From a checkpoint of a small mixture-of-experts model trained on Wikipedia.
Size: width 128, vocabulary 2045, 25.2M parameters.
Experts: 128 experts in each of 15 layers, 32 SwiGLU neurons an expert, a sigmoid router.
Training: a variant of Adam for the experts, 268M tokens.
Below are experts of layer 3 (counted from 0) of a mixture-of-experts language model. Rows are named router (the router's row for the expert), gate (a neuron's input weights, with its number), up (a neuron's input weights, with its number) and show model dimensions 0-127. Each number is 500 + 50 x the weight over its row's rms, rounded and kept within 0 to 999. Numbers have three digits each.
Before each expert's rows: a language model's description of what the expert responds to. This comes from a sample of Wikipedia text that the model never trained on.

# expert 15
It responds to: Coordinates, -ing, in
router:523481564505423565422507489513389525543453513520504548475592520510452431529557437481441471546487447581459550455498541547603509449426497504474438421502540539531430569543417479437463529469461459532460484428515474539603580455458499463465483487550524535587504583425512489536482574503427463524511568469534585482480527474455597542461546498391469476488452404423513413522516515503490444610552
gate3:519554582502488510537478575426608506441527552552561412518508487489491516508530522645474538482462481416506562512565520512536584471536418519545475503412423490409513502552497488588501444478547465518540427463437439435500517453461576525449571495568473459559493460564617525450486471517466491541566584622581502426448432420484546521484469497476576472482553528532518429443451533542462475498513
up3:524493502423528401540468374551505495502559542585445516611483471462588534493472497401545429504497551616487446426512557522523512557516518481558457502538494489579464501527474507378591484545492543544553505415555497453523464489553501467593466509463441577476492511473420554524566516507475570430499476398529432571456521561505536477479413559496492489463543508489581600477541435540507554437459
gate4:453495434519460465536480563532485502571564427430439499527507446532525504499548526556461492486422584504566520499520492569578512521498443522557486505424489486466540466534557526489482454413477404523476520417437476438413521453480500488440572436514567462515390572534494624464441591505523370598574396431458412473530516483535498572549480560501527505553555516533513524609521538445529520546496
up4:400506474536448416536497575498511447521567476427476500438420460463476488505586488511473486430485495423496497544642473549536466518529467495538500495493446551501612499473527547500471386408497427538478521454451477474387495444513543428490508473524507532510413540543503611463350499501472431532509410512435454430552476483503452557572533539516560521524522473537541585609489483471426507550531
gate5:552542466496442486494649475527449535451469509485531481490534479602504476469486445481431588457415514503376441509435536559547474440432558466455493528494537432549470538491366476426479461423450482558515459460545485543527525417504506539434479516542480478490535468475512475444442491516406480524433580505566579490511511467378482540451540426441451527498455459441598442502538519484449412591534
up5:499421455468578505547474499446502479511606520570457504519463500438474530562492477603587415536558514493582516505563436520415529554519468605551495432516468596465524508474631559550529514531548461437495495521467483477405502599565507518615521443477530551512481465492517471471534462530500564426500473552408501494445524560564445570536473487540497496522558549502385594478494490512480515373468
gate6:499551411501389577518558533518497556491351500567505515428487575528508435451508443513451493432396384456419521540523451566553518470498447447434587570564451479524515456469570447466558527520572510549474482508413491467528463438550424568493560457524517384503450474422553504468500438476482430529489502468497508454517494432505570426507523590427499446496440464483495430486466561511550490524479
up6:462454562572607475501508504513418523540586502414544469506513445557557551539465508421424542546491621475554484523468523520564497483503542530572489522518552457489500498477433483486523507476423469523568488580545496466457511493443521434534420493600506478498488559522495465470578514483482516560397553447628585540481520546518463539471504378543448617542513546501508558502513371550475547582586
gate7:562554513568528540556590475618429443516492532527440452484518545484525489450499475536471535592558512451446490499563494477580490447472551492537541494535494446516439481487543489623523544507536527607605511521495478547441452545521459511441512411391451442451528529471489474401482511529565478404573593434554598555462537571580516501496452484517437496562475529477533621429502516519451446491548
up7:512545453528577512559526464435495505544524542490586542469529519514532529501519530519446546425456529437470437507433474486508463407524541491459553577461531440468434505438478505502560497460465489501460526486468457614558421493553491521639552480559508558512523491572534490549623606582520644464418437499559533480452452440557454541493508446551478478469407571494529500534457572541628508527530

# expert 62
It responds to: Single letters, w pieces
router:505457478436506510512538444544493472451527459587475547528488540429601535547575475530525474444566528596494470367461564482518549544474515425563456536465482529491416563423495489535518589494517425528532499429478510545483597468424520518483565532561534473446481558385590570492565542370546551499473561479520480472462511544512421617518525442567558505436501431493506576484547483542558509460532
gate3:472514538497465463529437510337458530461389452417534582384508495499472451612463483571407489560477618538489548508540493479484501501504438507562503546496437425437501527522547564481408478491499499461597490488483484473477455529457472444551542437543552501467500494612450527549451609503431480432520555553500469477476582463571503511504490479450411357496504536477486555503478499492500483524442
up3:432457479460579510498533457591502482448579507555443459609547467499523497459453494539574509434432337499531477482513499481525501510500459497431466447508517551550529470539439464449550492500436448503353460570542549479504506478529546505402462591383493503537489443498569456434515446521498471529503406455482514495516369548429478481498424584496515569473542387512515439540552541473481513458460
gate4:546533518477521434518549492457467485548458488509494482451508455535432495581478494379519403444572416564508454515541494541537520463529509550416485455495508566550475492494506581479503442560475512538535502486410425472546516419514569486494538432515529536467433495534474462418422587415582511462428523469575434377576523517418510496487581359486573457442496463431453578526465494547502449424529
up4:561522495548450479494560511456428542622480519513513440532525468545477519511473472498519425494521498592501501512551461564543491467485586562475519510465499542495543561453485557487507539514464521538575530448371456478510590510509553493472568435485555539491424597502408547426441659423436479528552510448524465436572492497438547526499556376435592510402526483413516548544473483567521500455541
gate5:519565526528480487505537538523463531461562570561443443496591404513579449491518467451605490456477487530519548431539594441533509578514586490458523545486492528539547478504419402427544504527482542560395456530450493472517470489579521520502488536574534525425504503468525569492588461492409555508586530417487530479547420478450467374554532568405537574500493532510527439539450574443466578528441
up5:527523477430416478572499469391481529567524563539478394402589423496537500542581559474526460476523564540601535470532540497513496525567565519532448452476457499541461453442439501464530451468578575603472429473424521483391455473560549491574544552544523500490490549419573527445553435475461534497561470434483574523500433461379492468540493497432527527543529566560506533509423496497500574508462
gate6:513437414523478505464594456436490372483472516509563445519498468522453484606537383547488503484432496534514550512564442526532483500510453546493545496521458532444485449524542556469421453509509520515531498526549452514614410504599476532486533501505619475492506531562518468502461529612482523471555430536481493533458440383499448426465510541487468494646391559499536442464583532429529459466428
up6:443459480466478460496539518455439470469543503482538511425510531459466460553540561488576443483552480469528559460506440547468554524512554491438425421500436513457512446519526502465497476490534526503366521522457655547516395614535536572522470467470493493539520435623544536491506462550477574469651456605472452545507490515481502420460456519504494401509358493540455485559443528507521556471500
gate7:483449528510526559609501520403439586601582536456567481576527428574409466473569397448542493541382542446534522451542386569548500371517538569567509510508440518525459444520456450456489491513510560572481480430466611423484457524538541574500498486479535560528473553564482529488529511505434540491516457422506553496491537528480508592487420431538496479482532532498539459556461493518540503503540
up7:434507473458538393388435500574499444419486512494467520506455552451546456496554503569473575478508414622471503567486571562461552582420545497497539413474544548429438520481455529486463425524474483440450510483488454525522532571493452443487553524506475455533538424439563511527474517519563599532453492574507531526436469418516491388433553610526487479502420513507525501383493597540502501473473

# expert 1
It responds to: Mid-word closing syllables
router:550498450527501595522482527473463530548427608568537562546531516572523591487428493443464621452551538512520438474471552542520589458559515579547474445482521513440522481463484521531523442552356503574511577414457493467484534487509496528532541498483480545526485436408586466529459541522406531558572509477469600556494462492415534550459497523596533531548426532449524491440471416544474589463480
gate3:522492562548529428443502493539482556480491541470517344520560515462526528609517520557589517487480576525567495392446494386519562451455414471557571560564498493505434507465502524473500533533492577509415503515497476423536556480487479512466510423554537521506502404506450482522444491412527490557537441471587469553525515536524632480504540485519568570481536556550476503611425512501590439582509
up3:461539544476456517476465517508483552454504457475615454533609451499538534505520510526506428461425508565598586445435552414498566501483475423597513604470506469560439528474523504460543525587434523482446519489536491483529601476422521532536472531519604612486531489524411439467453449506524612559538475449482483543539450463482566514464530529487433525480479418532446523579489456502631548555537
gate4:532546464501475478465430472447470581529502573592566590530533525523491543456467485476584479434561497467550556484492551531521510428511465505426578494485514461423428455460530514557463456536412509600514497373532487431492509482530440525551474543617404469546501478425507418489376497480497388491582495515478427459501468574488551568494500503528552547567483465419476423521453407544439539508470
up4:483441522493469515529567553571540460495482423399436432459502487508495444581526487537433516554438529543460457499503463461482474556511549496573417509530487524610571536540493480435541552461580495406483485602471486566494494552464556485447521430400598498497483533568466590505634501506501602463428508485493566569499528469510453419496519502471456451416524532581491544463551578419572458475555
gate5:579473515519452511484545519518502508522505539565446508464525564449601537547464556457525511451479540528524451420513541411562497422497465409444526527548537427467524593470530525540620465506475482515544521454461379487561572463667448546533531531488424568525499481508507436463497505427453472592530501441559497468557435447442521560506514407419459554477514417463572463512533547457515445581466
up5:550473500472556501574483441453468462503501478494485519421487476446516490492519512451425445507552482531537515521483571579574431613563493537464449452539583556465461425453469506540465470574515550482453454515381520517526459488488611365539482582557488490541379482434527458555535571521404399507451494497446461547582497554409473508449437553464516417501518586515540531522502526515400522468548
gate6:468547476540570548520548486556504450442446405444473538444529494432573457475515468490404475525494498481591480439532459541546563418471490458426554517499480515471453522490460598505427413521533456537529446440519488486530469508518453485521487477558554501540462609428592483504484537534543468482475452480594416444598441489623465413547462633508503409452448558522472447522437421450440470484529
up6:495495539673426530577474520447511546566446459464546506369568541465542445440468439488462478472502527470529473496487404503482557424502494557459564504455493528515451524548533468552421511550493467519541478465445415526608513530441485493557546528591553475545461498575504456535478517540602483498528417483469417495519530557590375461500503535458469454501459530484444428500438391488516541484586
gate7:485559533419480565560551540542588466382400522463448450464494599544500545470469560412562456574477580434487477465556539473566423432476552484585492542549518501523459590542441514511522522475556498574464441549531457492488581506434498465475429511490508419514437494487468427481503503404472475578440463473552434473582504613476554519516547511442488508468551477495491583520449547470556570557425
up7:504484564538499411504420485517474503531433536528597490469496492492481458449557538588492493501574602551398520475434455509511440439604474538413452450541469499433502416454492382476425485536469555490561456492445594511466524494487525398524530476524458452481510496561561510424468496373359461504543528538478481531463580559417514421518514554490513494462532501445497446582485525475476440424459

# expert 4
It responds to: Word-initial capitals and prefixes
router:516477404547451520411432539488571542551525454470574598551426524484418487505521511393422506515507541420504558474487583455527519553466490492463532457610501582524479512436499501436486550527499526512463534489534510399501511452457472544547494622491432478488522447408450550489473540493516506572504478543518503606543435551440526555584417520546435460432626495482467468526475378499520442517464
gate3:455522573509453402529529518449515459574476493449454506538516552432521521554579594451414490509515513603422524511505538402537437466454552526534465511447563437434548462569477523563451401452492464515499414546438492559661543486518553475499481474483524458471565490524505530513453568446583446517551488540493426477461408432435475556513555639480503502501461544501584462487521512450485482424473
up3:551455509458533599460492525490470508447513484524563450483489457507441408566464503547527493508515428463550479473445579557481574443464429392482525447408516547516433468611473444578444446538464546475470477494545514471432433550522500552510518521597586497517570499468507488602512486565489559547472493441545471479544566488590487523526414455631548484535501530494403485456529525480479591642479
gate4:525448435472543509481477475581511523462562495451442566427489496527390556505524557557519455508493470595517495461545440597566472546489480544516425535428458564627456496520566505478550467532549464456592466597505531591513487543518483521519518505559463440547508468504507622552549533499573411506595450500490401439472403522435587403488522454500628528565505479548528509484531531512525502526498
up4:576456468499426529424482482516500596512515393471416555514517524527480503516466518509457479565600535539539562492568555561495474555451485475551570459543529501596407573517522466473555656432512457532570553490549497510462462489454453531462515452635480486504525552468516545579522595535533443377507510454508451466531410490505541386469508578554480469527497448519480546485505491495525420585510
gate5:505595535468501419569531516494452384500521503520438533429491579520535482557570511504463459449583509540525473487551521445531485481492466551392510509523466466505596450516464593488474399521527558521482501531448445487598519507516553501427455492493453562508488547547521537509393430417421459516547531510440439602502528518377507496592584528510549568379542540526526452516505458491480512380548
up5:521400466516556530453489484488578611453516551487573428545527452555532512434466534511550571544442449433491471514466440536520512507524484475555487499442517580526413490549488483511532500452503477488452485502550559509378478526505512477559580519474543470558560449460480532488636529535514592562502466486504525449427413469639508382407458443495440435593395509495486505448492546516502489586447
gate6:540449578621409473568541481439512542523543561554481489526538566522697462458465507509492557366435489501521450478590455529545560475514565541489465545475470522513479533562560485454529503542469501600421472491409414456529508428493439506521531489463485471462530558395517525559511562543555544508532549395545499444486396520468490528477461557419502469541516477491552468547474551501524525539495
up6:507566447581558453559529411621474492493559594554578536557521501423522522451561508473554487518519442522534578531486414543567463498526467518482480581535493532466464585459476489500459418388484490569436531477485483427540502434489487488629539480499511475559484484462496470433475507472465466392426481426548495453474480459533401528429547465378441473533548479485541522496460515526522443467631
gate7:502576554518479485583471465517514532438528517497479438520498446544531495542494534453539363460533435579530463517513580506549489499481485406500525609494531545522428509575511533633517431427474503453518432505399472473567454475572458456511494561584483533486523447465501511497553535412496559395472542434472478412447375498432463468483533495523503430456411521536456580411556553575516496496466
up7:513591527604498530592475481452576539465500542524465462488514495581578467568429574458523418481550434477554475506527527548552488573485450443449510700567608525514414466475491549573533501480482552505462447538416489428590484442544480440485448497561459527462557482466470497534571536478436603436488459489544513468504435499442498475537446499489525476536420484576497548485572519545479455530484